Below are experts of layer 5 (counted from 0) of a mixture-of-experts language model. Rows are named router (the router's row for the expert), gate (a neuron's input weights, with its number), up (a neuron's input weights, with its number), down (a neuron's output weights, with its number) and show model dimensions 0-95. Each number is 128 + 32 x the weight over its row's rms, rounded and kept within 0 to 255. Numbers have three digits each.
Before each expert's rows: "raises" lists some tokens whose logits its average output raises strongly, later layers aside; "gets" lists some tokens that make up at least twice as much of what it gets as of all text. This comes from a sample of Wikipedia text that the model never trained on. Tokens count by the router's weight.

# expert 15
raises: ".", "e", "o", "om", "ap"
gets: " W", "S", " K", "B", "W", "H"
router:149126181163169088135116090107148132096127078103129115124066084134083155120104155178141144088119122152167166138125170128058130146128165186105191138162160119138112106086111140128177098185095112145160193102174072171150162112156135117183098154158111140151150110075122145096113131095131048099
gate0:132096162168158086084145134193162098097152071121169086083156105207127104142168083160120119128076152140138122095131185191138113145079172114117150122110108103107130115122205175136080096135153165177162088126103123150095115118132204132165154115176095162155110140101111141135113091147100130093
up0:154130122042099144153109116077126115244141140100082143139152082091126134136112185133128112139134143088115169153131110130115173101178058141095119132079150074168174145132091139151170143145169139037136149134132131078141129129122091086100135142098124122096101115167119140172193120122124146149
down0:191164147048117177090088091113137138121150155127155152157144114111119182114148101109079139172144188088088150151098167107097133115185113181139129114129167127117161155070152133162135096126144108083134145149157107087077169078053118102193135156078094167123133180119159148121108094137126140166
gate1:166104104141121163098145223097159168206104153162120179158151051108111151133139113100135139103143185132140060084146123069179146151116119140155095100122146138080081145137148137093131125110146146111093112118104167132136080143120130125066144127154110078154116196131085078086124140148138176170
up1:150097097156096197080177232118151158192112165167122149156151078122116131155142116102152130077158185126128037081139119081163122155097119156131097094129125145094104149179110149118107131110120132108086093138122168126143095106114112134088136113154111087137099194133087084124163133161129171159
down1:107148148133143117119088117127148144106093105113137125134136136155139124108008144099168160114162077120255138155149143130103129097141105108039139127156157117141152128131106135159133120132151161139146127120023152138129148133105113140101151108155121087144092117130138134126144150081085100111
gate2:148191182112128078178080113192182064133093106121112155081121134114124149103137127161111144138050080143132144142145116158091123135111115104208161146163139076117093127151153102172151105166145080168140157125125164139212123164159127093142105156092120156101102091121127156098144123109123159060
up2:172146086156102157143111140178148121143128160153175127101127182168147093153130129120141130146070152176086124185112119142144076093085097142135116136097111090094109198176175171128123128139079071070120166155105160059147087141090127126116110069157130082074093105103082119169169114144100120096
down2:090128146081140075116143084102163139120158117136184148130115135132119121122160068171135197160163104123093083076178148121143069159130087090150132078106154123116090129092080124153142148064179120100141046191112133082126097193166130120164137124107144147108179120101165154163143143113105116079
gate3:107128240134203030100173149141112153147125150122147152153124051147160128086145112104103152091146104152133110130107185087111119144155109117107142131154128101088114122115178109125159141148183155129140150129121078116107071113128162154084083104132142184169104135148174171161065120133135153134
up3:159171062121102159155117082143154071089145106106072114111088152096126169112095124158102146139104136073163176101182100148117168127150159174184121132161155086163153116107109110113086097141088107180153112112147118150155177176156133069146174166076066122118170093073140093102150124095119109124
down3:190152150128091101103197136115085126092111150122119194163148127142108131131176195080122072115129168083118128168183075152140180138135134124123167132131115112139142125159104125168129117176147059175100098158172171139101150080114157141102103127112068091137073183115133101173087096113127157082
gate4:077097183093112135120149137154179141082121171149123176164141145130063152128144180175118071153136109120140084184117132150072078114115129187113132131152163113176117125144068127115102135121112124117154102137171067156129149121116116129205088097151133136093149086143177124178139111090097044171
up4:127092180136182133100106159148142077152178063095125062135099109090088094115125063147139107182126159065129172200120116157149140094049083149133152125089174127157139127168128130131128138111140193145152122143157155141105112102128069091202161119147140112106103104082145095149160121143107127104
down4:170161143132129104158126139175144092151182117134114073083126181107102116122177175154123136143064091118111153144138116097130154140146161138147075042126137134151122232063049148131119111144157093138131122171132132137156120084106077141172135123098131155130177058172111102094134100147154117109
gate5:115164170128143118158119113130115120113130113104081128111115111105103110090082142152110146115153103162178187130212169111104145096142124115164129137188191076155155078075113092130151127184090097147113149058156071126136145161160165038105140170096130162127192121158129150114086121092094119148
up5:139079106061129125150167122092060137092154129162129126171140127159163091129150111098151071058166078093113136079115165123111132128157113064084109123115137130176156157175113108140123156147108191119142098124148099091137088104107093123094103123132227134095190181151122113173181125133126160133
down5:170093211192099036183157138128088149076124096111142122148111110147122136134146099138119126100187182074127117142126145148117176152183122091139109109085146164137104091136132146128106184102097137124181119131140097145145065128144142101113122130061141140151108137097220087116080117138104100113
gate6:129108113101115119144133123152121094114097147089147127143092138128150152137105197104167164127133116148127139145141147124105093194131147139128127078171135064088134138113145177139178128185058063120177087182154098105092160078156162096175103119124165143103085140062111150116130121125152181230
up6:107153090131069144112120150128147128114075156111138111212108118066070118123080152098144140126152148206134159162168149124174119122134125154110140165215099154130099095121037136103130118135103075145147094153159153102129105112146146115088124135092154139125122164102082139172101185129067088169
down6:126123106150116123122130105115143131133108119122132129109143140157137120106015129069145122175098124141229152087153127087177126180091142161092118113145141110092131099183133123154164100101085125131141116143106176178129158165167177045148141101139121087104171047117133163065132107122149127153
gate7:128107112139136096124108131170146088142164140120141089125147120075107112129102100086153132144055131137142146135142068146165175159147136194170101191116188117153115125149185098119119137126112138133154147104123113180142130141118144130178138126147095219113089149115129159122090031085180082047
up7:089094106103107158103147148114135138145139161128143065131155120081114134154111055092185124167076134151108143110127103150164135167133126159125086156092135147122123142145186094099123151138112168144176145111091084178124109118084100142146152132190099209097097198072151141121090037136152098085
down7:117146136137142143192168133183077112090153181143152119115053122158098095163064080123093167140124073132192114126084135068074113115135127094135151196124100138178090068129095119112121114138088165134099119123057108132153165091181170139142130089141159161097116151158125146148154153104108137158
gate8:144070129171175100166101091063054097075098109126178065129095159122047126096115109133135144103095159169140136113150125139154137076067127128166102140124119172176093157121097142163142113136079134163143157125143095160092126155123138151105203085119128107124175159104129182147124154150086093102
up8:136174124070099163058157122185170153140155167152101179075164103165190119166120126118101113169149090092111119172115130128092143182193106116105121137130135109108132100126123117087111141136154098097094098139083181111185154103133114114167047174126135149150078105123114076107137081139177153165
down8:152142123089169119106150145129113094143181164125110105184120120113177099146230082080079133149144145114021121139119115090065098176124158094143105152158125120130120110094142077133155129146129136098145171105240139114101135123156103130128132158106077172152133152132122101162114096168131132142
gate9:171113096159104104162189149132082139126055147135133158131148117207099139112132107069141177120134120156112104112130139105154113154113125162200162119180103147115083112145155123123089103140089025165148158093097123136087134147149170154122142118061121110174201186114111137137083135126151162109
up9:166091057146082127149178158128103155112074130170174164129142146219103114142157117087168170092151115152124135094103115128169107153075123151138146104138081176108092145173128165074058117136062084152152137121120124140098115124118155160122124092125151111140183188093065108143112166149098152122
down9:111142120075150130106137131155137147138089132111142144109135129156156159095000137121193144116137086153237104129166119145134105105116108119062156127132129102126118097186133159124176099129105128125120108120031163138125153183119116133122152112167117112119140109139108134093133126110106111131
gate10:145134126073152134155134165073137112164140127144145068118151114113116164133040087168099109098094122148125165187151109133055103154164152135132140187087149094091166126118196142128176147217167138094123212145088149104131124124130071115084100140111106134165102146138129168146114116105097143136
up10:131161124097117146135143082186177140152138148102117152120141102123073144138218105167094107132130153126138116091124151121173191121140050115141177089130198109176109127079120138173087093168101053147151144139126120105133148151129162062136169119120076116189150110143108132060132090158106141113
down10:121153086136088124094099102142172099097178123145182119135129060085116176181158111097096123094127157164120128156134094153093157113119066112142110146142085140166113133068092108131101125102119129132197181170162057111152183100131189095166161107175111163150161121186127124147097135069137139096
gate11:185157129144096148111105127191142163098141124131125122120110112152187105157120183179100156092097057118144135136143144090110100098130113106117193102161118109119032124117124124161214153170166164111088102126118196094103130168132096076092133131101132150101113112133154119133151172123085127046
up11:178123117084109143062161133200138157035154116136121154134138100176197081176111198124123139115118075137138147172131163052100092117137113123110145078155111107117077148100136121109208158201160138110120098161129156109089116134119082089110120131109123130115137129108159117128121152167094102127
down11:145115120169149140178146107137150135069101106070145116102188125098134143114157164118183104147130120133142128149136102153197158088151106101082099107169188064097152128147052140091142129171136151107142048106142163091103125197069093164101108101100106135160117121116121182156169178165142129123
gate12:138094123150108126190116158139110146101142098119098138107141096139124129128158134099063158093138156108096147204139146146147144183133069161129099174116110055133146122136166172132170123195093112083140147147118160110120083080104129095188099136116071150252143119136117092121173128158112108134
up12:120196143087150114066169122125090106157128125107166112126132143055100126099076131151139107171115089143162137072104098099077098080134168099140148115124144184175121143089088118125106122075157163128103128087148107167145145173145156166078202150102167130048101131155153160108089133103169142099
down12:153159167109065077094139121123164121124159179132115147118121149159095045111096159189123133143081136124116114091118042116078119088135151146145149119164132163108143153193161165073141079135073158111149113176109146148131207111159105125141174098158101112124127123095122132130140113181068179126
gate13:079169138123142096196074127207151111130129118131124069152119108176057140127082024142153141120127120109153111144125134120135108107138144181099101187095089172120125073121051137145117120116131110163112156125127149141179125101136096147142173146082134133135121172129084136092105093143180190110
up13:068159114107157122147093147228140136069126100160148107137145145158068123151077080116155094102159147140146104140092135126145095093141139171087072170080082172109139107163090164118106153108132089152101098125129140143139099068095108176137167127160150127142099177143083109127107083159202169126
down13:135092146118161128136092095088123134078123155159158120177124228139174154172054115160170099097166128156168077104131180149106156115148147132120168125123135134127123083104153168098090105142087115167178094102074084093141140169135058126092131076139094063129128121104152120174167144101115144130
gate14:085126145151241133138114124167089162097098056127167133157120145167115088106077161098142172055158133183113086108098133061140122141184108133090171084111106168139160140082137132156126118125085136158137162075139113088105173135133158165091128111130113099148143124088138149123118113153196113138
up14:072124137194205108158114106165065150109114075108168138174109097196099133116115141083139176045147109194101100097093141070156129143171102166107163110157099179143176122124106107176114114129110126153119145079133088101106162144119167161093156106121112123159177125113144149142111092120160144142
down14:125116147181128167143102090144141140168081094111102156077167130165130057141003146186177126124159087141179112102133124149185122116170096131142120115080105130102132095150127144133138183155095158150156090097075149098147140158095103134126129104179148083115149104152180142113121103079102120165
gate15:166130151160154084181066138114175151129087122121150149137121120084118083084140101130123179087187152112112153132144125088080105195082130131161171158135150126147148068120074136082110134093134180082109161138111132068134148139154181132198103110135130155109098071180138099171130127153107185171
up15:152133104131176121169085138089181172134123110114164130141130135113123095076099099105133152112168200103105164113146073099075099186090142096147170149139141124139157086147078153070106162067111156099092168154090146059135136131143148149183110112126144111095091076178100098155144125170118179175
down15:094120085189153119155111167072127114099125075158132088150108101119202128169147169148099123087105098112210148118115133111167129184115156149079136129116123054126161106129114119191149170096175109136094132120101127146114106103105130162121182141144114105169071119166154074156066138145120147058
gate16:176140166068124073128154078167175118114043058137085126067072144095135130089141128181098131143130122121126142136183137134096145136190117116130108121138178113159049123122214129175128153141166147163128110132128116128126138142148132099125080163095089119145116145095134105084156147108174118072
up16:147111099075126128085132106188209162141092097171157091108156161162128098170155110150145085149125138116081125197112113114137096149114099122117118119088117103112096170133235152105116155144141126108180130160101099088110143092103140089147091115135096084087080147086077088128161149168145113070
down16:109122147078118147200182139185140153105125116160165129096111119155118116136111103155174187164133062178076086095153169093135173138115096150176173128077115211157123084086127122126137116126096116123169091072163090098076128088179152127123151114135129075109160101090085145136104140139104139105
gate17:142078181096065116092124120062174123055087151150125133082146168092136097166070150171122109147143089100125080088160142172063167141138110093118150139132109101182158095097120117102122097106115120110154145164115099177196173157115197140122066125155129106128098101139118172128130127097170115132
up17:180085127161052157110135124074122177082081124195161135086153152136131093180135185118144091124140112158104076090103119153098130135125126103096159125138107156188139144149125148087115137083076133130108139213112144138176095148082156165087075107189135097110138109143072165146124144117130086108
down17:105060146168156159098104144116083152139108188137175131142089126115126133118130122168158138120149103125208133132102170174124062098108094123100134128153163159119130118178143118179086174106135142127083153163130081164097073123129190189085113057147132067120127143112200133081150111128141094100
gate18:170114134051132136101136091166194093148139083161129135135082179096168100058075108151138163105148099100121151151144165143163123110142158122144189119121100135179108129091119116116186115113121166103121130138139123092200093150162125135070181108143070096142138101135157113140136103162221099096
up18:080132156215165076174114177116091184116125135109102159124162073163099163152185138106108104135114148170162102087131096088075155168158118142135089131141168122061150127150154121152075099122165100169152097093097125148068190139155124099135107152105147153144101150108122136120097154110070184149
down18:140114126159062131150127125112071130110141168121121109146126104111138083173110086167197055158082140064152179091148075161171175165107121186119140099127158114073114138165119100176148149105099048163166126133143133171107158091161151100145105114132150073123132150145089152075117145115128170144
gate19:094135137121101158162172151158119096145198083122120141148108107135123124137166144090092114133101128070105135132146081109154118071080152184073083180102137103099108099167169125152100124084131177151092065141133105210080131107152082136170079177173141149109129136085124117195171121144091118131
up19:129143133143119094147088126158141078155100037160165092119126146141108124120145090133093106125104143065085124158101114160178129125141124190128061160134089132109152115182214122105125129137096134109117148134107100142104090129182143179203139136133116111110124172070138122136228102153131072122
down19:068142096092141175135082160103165087136117123128144163103145172134094118103096131113148144130160124115181086174147106141197064151080129120154160090101092189170126163111074168133108101146120142146135097127079132108110199192127110137130122134097123123167171098183116046086115139123173098162
gate20:154118142152163090170152073141112153098063098126094132107090116116087100086158204143117184104084133074159123130142107126076156052136132060127114161148179118152133115124083099186146115161142124157118158099093102145160198106141173087121123184082100144149087152087155124096119133109096125148
up20:083107170102159094130113121068167097123111128089113143137160095137165136157093083112076139134154092168139134159191164104160121185154099139181156113113176110163167102082134115139075097181133065139146174170168167104121142148165111090170103147077123165168125079157179174098130081095130122136
down20:141132143149131134082165144080123172191115083076086140088111132113063143063127144120188075173183146120118099144203120159158076127167149113137104134067178113103058135118109100129132130121138155191153089114131114180168113090122155148117095134154134103142094134186125099167141124079152153120
gate21:099186171087133071125107076177117123142118109114113107155105135161074169121134113204094139089093101113154149138138142134112153111131184153129105206146147109117139079137112118130122109129132121154105115104117102128148207101171118123118163150095079170200173061081144177086136094131055143121
up21:112175113103108188089098110178127138159171157155161113170112184144093127171124103168157096136110153097094119124116092168170089107082173160072090169068097136095125152162111150097104173103116164119098076116110143127136153097092073164070146113150143091139141117075111127155187117185098159166
down21:121157143156072091105118129153116140177171123125090070112111185136131076148090058168149143180097101125078074110092129124090163129118131180118135099181084145074036135136120128159165119137168116200167147139118137140143096126110143117130099120177137158100158123139122118159075139054105164126
gate22:142109122165137076086097118189079072161133175101069084153139089127087129156124126152157113124144173171111140136117110150112137156094136195149120099157099069104202119121117150102216157161171098100155110181110141184147144118113106155129099147093188124138075106102148102148127126116093073100
up22:137144134086147143153158144073161134099131044122169176108095170154162153094152114091092109141108082115168123132139158108154130115184109060121130130092186166142070131121182102156079098108124162142100139057156072097094112134157142093114149126157077136121188143104119164105093099129172191145
down22:118070153108114138145105135123116141126149101124142117126097143118164159158218105139126142134126116081018117138089124112127105175058127174162130178119139157142056107076129072107112164098138101135177137146214131089161090143182103159148156122118113124114128208119125128131121139072134116139
gate23:174123154103170068163178068105150116137141120111108058119104106177112128098093109130132150148106152120142149166230107161105149090105148091078078117186154057135124061138136087163118125127118113129166126130103116144175094113164102092185130133141063135109096128131099155124133105131191155149
up23:124166154121102135093071130160078094114088132095105158147072120072084131124130119156100135118132079113158109077050151098122162156171131175162147170093151175152125159074137117155154075157158158167108173108173120121087172172133156121068154176089145142140162122117175155108100113096108092079
down23:086148120150121162092077185138125145098141114094133161152081150118164171139170167057161094096133117183098102050134146145143150118078111084127145101113171123118164160155117133148166138132130151159100074155129146176098092132132194083100159137077167087124148126147076059117174130106074121096
gate24:197129141165152108191140097043091133070138118135145134096075090117069083088082162089146146146139106134114106160119127130074129093100119187153158153121141167150091114099109069148186136179104112118114107085171081156071123180142149176092090124142133153151119147102125157124141142085113099154
up24:161101139171152135186160139056101163062181120122167097081106116134087074130133158093182126118165126126097121173118120150081116105089112180104148127082100166160068144123115108110137139187094129138106101107158087142065125158090171170107077099178134122131105170069110138125159142110093103156
down24:138098128141083157139118086093134166129099126154176124064171122136094169087073200151175143109119128130164116116158129160170104097143096144145188109098142127112118116175075195144092162102145132110107078133065143148135160154077175148159130055152163147062119097136146183117093153125128083119
gate25:196115164162164074105142128117098148164154073098066096158057144171169137079149124081115130149101128077182150129153108111149146082186161170141115128175171127168091113116104116163113100152136153154094129099149084149139170189141162114095117133093055115128114069134186143136150139128121151126
up25:087125111070116150185112092152184128111110189114153155123171081103111154145062146152087168129125099184117124111156156112099152127095092124196164132151138101108190100076140096086127105132138074137154203155142152078157135131162142098150151138103133163160177157156116154085074080105128091115
down25:073110153150123167124086170091169088103154147126163156110144148101166126191146171082144048146147134144159172165150136101092127127066115063131175143137131071124092199122116165086109121116109120096108139170081169143130137140135135117119194124109169103093104118180069086103165125109097090114
gate26:182126140184168137142127113123081156134090159118151076097097143183063133132079158094158150161139125227162157151132159170178116130147139113125166086141125133111058164112140111127150113145132082150169157119099097193077119158122119156106130109107138106093143137053142143086069107131163081144
up26:155140089120076107155182107107110162175073182110119204100137150136115139157160174207138149076170141135145093154156128114162121173170113126111136112165112106153064133112128111070154130177104087144120148116176085149161071119117134125089112122122131112123171057121149163096079157093144066137
down26:154139146126154138081167113079120124143124091152165159136137104132186151102061095063152088154150118147162100119184151126165126097108101147117133070128117095163118105174108183142080124071126066090108182149183162158136129143160145148113148164133115051106083179124111180100082110147081160120
gate27:200144121149211086180121108107146104098072136067111120105082111080093160095203127129119140105083135133154158153175136076104142125102114192127118183133139040097107117102104098131133124137127141162135186126111084150156147136156071107137134139130094196182148134113126158116134144118100094144
up27:085133175081065144121101119156116112130153096154097145142166083153161166127067102176086188145146123119158076112123162171127164126168145075118153069162155204181150101094135089150137089130148138147120147101173119152121164126165183141122122153091087095080124083123149151108083072103168132109
down27:093160068140157168163165175162101164131136116104115174171176111148165143109111122085062116108214121149135138155151157141114105161168062119109098113149124085090141159128113121076154109143137143097091087095090159153063045141122085083098162125099147108114141147134090084112143122151137173170
gate28:140119130163102171085115185056175163160195110127108144158090153098155122163068121128128123105161093142131139100129134134152142156181118106086117110113097123153161053057118117116239128141135133115136173160115077087177069120116118124140119165102146125102125124119147158159152163067166117125
up28:157095114078104171096152193008071110141151107158124116155100148111120140154088087132097105107161095115137160122089138124137129159144175145121097137092122106196165078068151135124184149198105113140171192132169131131095122130139153140108112138111155123146107170129130130134129151045154109109
down28:088121168087066133149108126127104097144181131101159156158135107141085161169098114176136157111137115111171104076090142136138143141124091155123161139117135120071125095112120147123192032111162177079185122153149147112043133145133182135148123121133104093183128180155146159089090160178125085156
gate29:092109146139226105077134139126127058108118166159125107130130170160138142122149117078132111160095158123165153126156173190119111119074158088119101103089124096068122166109155153132106129089193230097171125155087144169085140138155109098099096117150103137124072141127113118140147131148144180166
up29:173119110123064148151108145149145231165144100118100143143128095123132102139077171158116142094140125120081051111105104076158135098190110146145149136187143114177121064153096112124145093130093075177095127077125114062180106126109147176156165151102135118118189117140132131155105136134139102084
down29:178146123147137172144123133111121133164141123146151079146124108109150102182191090061099145126104163147002137088135172140140137101116098188185095131102129151096098121124135081103105164107163144124113165151231130107097163118127125147125156105100078112114153148122110139149079098174112143164
gate30:086130141108124133161094162212081118168179106138123093167155150092113110152180161133116152136166153056087089082104117109115100149124161193162143115107149129104162164123101131134097119093079129134110129106131126107174150075092241127151129110188124119126107148178099103128074103106169135112
up30:124140108097114155129161122105054081108147140129145092201104109181155153133160155126101139141117113076104089152147148130176129074072128103132094106126154124155133146167113129167097144114167146172052060139143137136039107132141106133203066124135125155110186130160167146148150106121079174158
down30:060138128099145153113134113170125104061107091112125125130126117141116177084075089126121121143116084132163155160156155110158082134070139158109159173086119081145137160123142126157158069136114107122092105154036103154098178191168048167132100127122153168103187113112109151109164131118169155169
gate31:106152154128210163120146173183125159100223100111129171079142140132133132087111137109181150100131111161130232134123128087105091148121136155087145113108109125081063133124068104146187135122158083140142119107140129146140096064129148112149146093171114132104163073087123106099127096102146141167
up31:174181123081112113099098146136158144146154218130089122141084143101159133083088150168150114135129157154093145082189096171139101067128133125152093126160133108080045125177126125126151159066157117140156084151091172099095078139106078119116150105122123127137184097112142115124181160157164133179
down31:131118125078142122101164157134102122109124137095116133131116127174089153075059116122130189162099073109224149130137150106109111099134085148066140148153164111167153186140136141125139057080120127164163040164080143142162119139125099102064150160109126110140161160122101084128155084110144111179
gate32:132121142123114093138117077094154122181125094110118183065119161100092172116160157206119137085191104128090128085130132125115135177134123127126129161130126153211059142161053147101119121135111140108098072142114096096178106160135087123178066124125120113106209089160154128153140145121121120085
up32:138105140148134099121127080074164132172132117136136191105122141105095170133142176204141121084226116126077138097144139175132139185144104118113134151134113134181065137143093171107117112132113164097116066167106095115181089162119093116151042134141128110102186098150146125165161165134093112118
down32:103146176095093151175145152081172084136107072184154105157131140138109141148108133131184156076190072182174144111110168126101115137104061120119115156103138102163160061141138098152087076167142139109115054126104105128098099174122090114088114120121199130137088162127136154148145161079114147148
gate33:162114150144179166131136179110156150112143064137086076158128134138162076069079120160117119081147131101181190085128129152074086171116177091106203100099108122060184142131201153121133145115129185063159097160112137102115150116148099124140143124119130104101090143128136142104140162148156154116
up33:106132113149062158126092099120129100102131167127191126125121143156123163155189157062141110133121109157090109172123113156178165102150073102120044136119113132211066125124040135132121089117123082191121139146151127129163103155102153134101080126099158121161178111135096117144161150110128058127
down33:138134154105106146127153137115058118168132137155133107143096150113135182126202077060097117145090119109067139100103131136142187125129101146201141179094128171106105105141214093093114110077119111082098127181221111118161140108155133138114127102125152141119169136120098158171133058154132140142
gate34:092163155175110039172119139122093153117151124115133193102046127140156205107151167106135192169133050067139172101119145159139116119109103154136214155137133133087099120158085102112145082149092092150162087086111124182120116132133126133108160117101084161141137142100140122130131124096135118122
up34:105124085167110106173118124147087168128156130128194146109125150141177136146175167079145159170176034084132144092073120149141133161083066146121180111104099176111101160183118121095117152124067107102136090143143144152114106090087153171088107074169144097083105163095101091125162126131127135112
down34:163080172113146157125144137146100161146067160169091161132188126102107128155144160132144168155155176084139099060147136124149138103129089145076158098133138160028154119180127105068109110085141134110116108124128167136146082143132118088141158163114051083086134094125168159086123123183097170131
gate35:104108088161129135116062104139107125149148141089149066167170133179139092164095129152137126144037158079134146157165142164166161074100124090154108118126135147197057122168118124131086091082111109180082119165164085117131143140100125106129163115161095143127179125138189120135191132145118092083
up35:094117090125110128099081110165119133147136143085140070165191119170132103139112120169135126165000142103126128144158144142150142084073141136167114151109172130176080131182135130111097119086122113145119114142144088124146138158101116118122160114165098135158149164156208092145153123127141081074
down35:044114138169114038164154153155155122100135116070152142160141103153077157145062156115148111139116105144239108185123166094130111134135122107072132143118138138142114094118107134074148080142098158160136123152056130122162139153116163132078093107104160090172093144097155167130137158129119105135
gate36:097134110146151145143136103136162190117194129143136088136090093104089165125114159110136122182114044151149245149087109124055100146132152174090106137119140154139122142174143147136112136097079078113105161130091156133153128100091124161124100132132157142157078122143079091120117093129198071104
up36:157104112094105130185189106137137177113153172134101077119107064076095183080131147143141121176137102131165226151110068082075133135131201192155123125169140141122078106085183139143134119124134095129126167124111124148145115126128134164107139120128144114115131163137111077093066090111173110112
down36:148094066108096160079140149108140129100148178139134135145125108139176110113048147128183163169102164185133140155110137151132103056150083150082119130130182124152155095163087159126113149109160135130130098124080174117131115071075115160141133127184095172064080087175117156159120147131127054123
gate37:148130113137081159118149161171115139170144135114111070174127106136163086181167143142149159154111095084151094124084119139140133153148163157096060123131105127177112121131205147158148110156106083135098150061203109086132141107129153150168079158139148127088116100123143105158159093139228064112
up37:131142092132086130113104112049092157201105145124107139136116144115121078152104049149139137109136136075131102126132125134224172104166078143114102195166120135150105115104106140099146132171178131133111181124128144123187051088123141148172101161115117082124120105145094124134206147146133103083
down37:064103179102153127139076129094130130083170095124148145124143175132105207169113135114175126139103154107123156125184171139118168112100158126121162155126148101105105112047106130157120041126115147119116130185079194125047082120122138090130119099090149064183123127127130101139106139146093153102
gate38:151174161131098137104128132143120174101098105129083164098077123147100178056121137185129142092099107166129197091097140156128132130174127176132165151129138120109133136107096119190191121106149107099199108115136127182116118127187122130187173126113067132223146130126129109069087094110127128125
up38:081109148137185116161143096098151100129136110114138114144158046113172133170126133076102126147112088096156111182145173074088172156125160091168091133159154077156131094111177079114081076177147156143075150129119103104159170139155149099085070151090149143096106096133162159154169140075113162113
down38:150132127166081163109087105137149116185125144185099073099098120094124134110160128153065194143181147155152155112131106104104130174135147147179197147134094107088128130167118106081136091196130175091088135126125077093139149172091135047091101127155133108122174156150102185108135115140121137186
gate39:129176217073161125098170086182213123131147145106132068155106129126061164111067126162123090170117147099159166164124130087115127075182200119137104151124184107154085136088140133109107114153179140142091159127120138176103156165111111128123121118090133129133075120098113156100102098152135133140
up39:116131112211109099199064130067076128120121103105078167128095115134155141117154140097090163078114092115141110092175158128109171176129055161150146140158133107129114104139115085183164099128088102160164099087124130111160144137168149103141121175089084151157184112179166147159148144082103154107
down39:178151159175105128106128117119117187138133116136067098124043112162221085120132165124122122128144113102090123147174171171138109106126128182154166142171100124104105120093147153157062151170197131145148117157168148117115132145129139160093130074095132082075111098063137161118119079154142143077
gate40:123165132110199158130073079112095099171159075157125161162169156140148116146113057119129127043145076125130110165112133100111141143137152191115153163100113149140198125070163120085138124189126147148145183058126152122141157179118143167125072139133081104125164080132102115157129098114099124120
up40:118139111067126133093094069114116142213171122141158156178165154109162070179130068099174114067168119152107107140118100125170106123144142170145103117100090160174165120107165142043132144185095117122141164105107170066141140141108131168128066134143114113071150116112129129158108155119115092100
down40:088087129136138107065107104163138165149068094127064184071115115116083087169125107162124095143144122079196182142105102130169155176125086140157096120090171126116111155169159116156183136160195140136099104159129117129141105116125070079114091168143135129141140146169188082168151095108152148122
gate41:128149118170108112101115178082149149113140182110133165144116068076152100156175114137124100086087137133073154171124126165084154139099176217108108192218121106102133145139104133114138114117084103075096160095104160133168109110107123143153119106120145143170127099162104122196178170116071111135
up41:118107164097185107166130118153174137150107089099090093150161157104085135091127121102150160125215155121138137109149146027120081141155167110116143130102137147104196110088070140112115150069130135149127099184080137093126158119166090120116131148096096126110109156122148097134081090128184213129
down41:121103088136171098134128111106132098157131132147067135133132104173140050156125148142108164126098127138093091077096127158135134135165117127209151111115177165102080140100152130104128193123122110113130163177118128055111075140174114109105139179207107167132087134208092108135105061138107160152
gate42:130165177162119083132092099122173123085104111104061116128073116114122155126150110175072120139089104126170116156176155122075191130166120162189107112161177091145137078047140106173144108154135091164119151121106115149117127132184141082156127150106105181204140097145126147068148137101151149130
up42:183109167148122142110114095138144171180082122123115179077149135058163141098094156116172102115106134120114165185114104155115156122101164158077164114131090124131148163195142133080157113121115097081069128104178148143199166130090098182178119113149085083084135090109137104152135083099106101094
down42:118076089145176080109127133101085116122089156169171094113191193139128079173114133138222125108111115160123140131157195150137121139146105152110149172112115112082148153121123139126084079156116117142139080107080168111170145100108088092101091118198128141111075164113070138155153125169080121159
gate43:106110147134125134107103129142112099156096146132116156142167139151213078132118174152123112117126165025114110109175190192158142153114132056128133082086102100124108160140127136140108110151164163083145096130110139066157105168145171064095105109162139113101079126099130089131181130151119151202
up43:188142152131104105132103119102143139128118109112120066098112122110087168075112103138124131093098079194106155156128117108104136079163103174148120175174144157145097085129141141103140101110075106149136181131120141140157186130126093156108201167094074153161198138168145179152078138101106053078
down43:197073113131103178149109149119118139110109121148149086180106126087140106134255100111106140139100149155003112103082130142146122144139137203200106121111132155121122129142135075105111141105121146128136156134208128128115119130120152135112130116152097145092188130151118102151103124163123139144
gate44:121147136126124092122125053089089137158117130125119127089154101179171192137185101178140131141123087161130191184122181149133150167190103133118158117146147128126097120121076110126218112117104122092101201127162075164119159150139118144124122147124103148118106104088099135084088177090063080124
up44:121130115187167119160125189175184119127161118111132165151105120091092076122112188124081138087094153105116100073164114100127128098070130142138122150144129097143166122135163120151060109127151126144131051090065165093155104129135118086077149145124106138159148159182183118166171062159163173130
down44:127145134158134139092098117223086118163172187162124156152129092114062117085170165107097198106123122133126139074135127100060149122160093136156143125189122104080133114153140061157099082125145153137215077142119126107147154144118090069119131186107116151154156150115131105117148148096163138124
gate45:104180170139165114187108101140139131127114150079141121181084131133108151100173052103130138181086124128135152120124108160080128170173186125146196140161122071120166127104069084142107037148191122143134134099168092103171153145132137156135109148082103135138159059105111161139116126123139095158
up45:100156099180136135159093131127162184140173173128173137156135155152117087174150124109171102161097173177104162126085089173147077134160117112091163133100096159108107151179083110079147112113129160102094095163112093122177088087092083169108117082161115093090158115086079150166183140174111137161
down45:167141159116056054148120121150125103114119146104140124082127065135150087105188192125138100100080136120107136168078146165089184144187128128120150144131090112098133108095116167154154174187198142063105175121167107135130066153135119121113066159100167126167139096133113140129075137142146112114
gate46:130122103149130110107144153115112080153157123135086197099137113134108145143145126155113145162149084149100108083134170148159134131142141125106124159191129115149141087126170139190085101086126105177166109006064166121163157154138178116155058157168124137135178110129099167075091128070133154119
up46:110117096128081141099148153117119125195174176148133199135174147145127120156143114149154132145167129160091084083119151173159091143123171165074139148177102148119139106144165174145088150076083086160154108073065146112184164146116122172150065108182157108114179125112078145116101162082132122152
down46:095132102094151167087163147124103070103090087128122090184086170154114165143041075132137141162088130156185097110129119177092101110122210116081164131143160138101154109169103117173104131115120171132141118131073162114164134160164104117120118128127132176131153115093164198047124097115117137126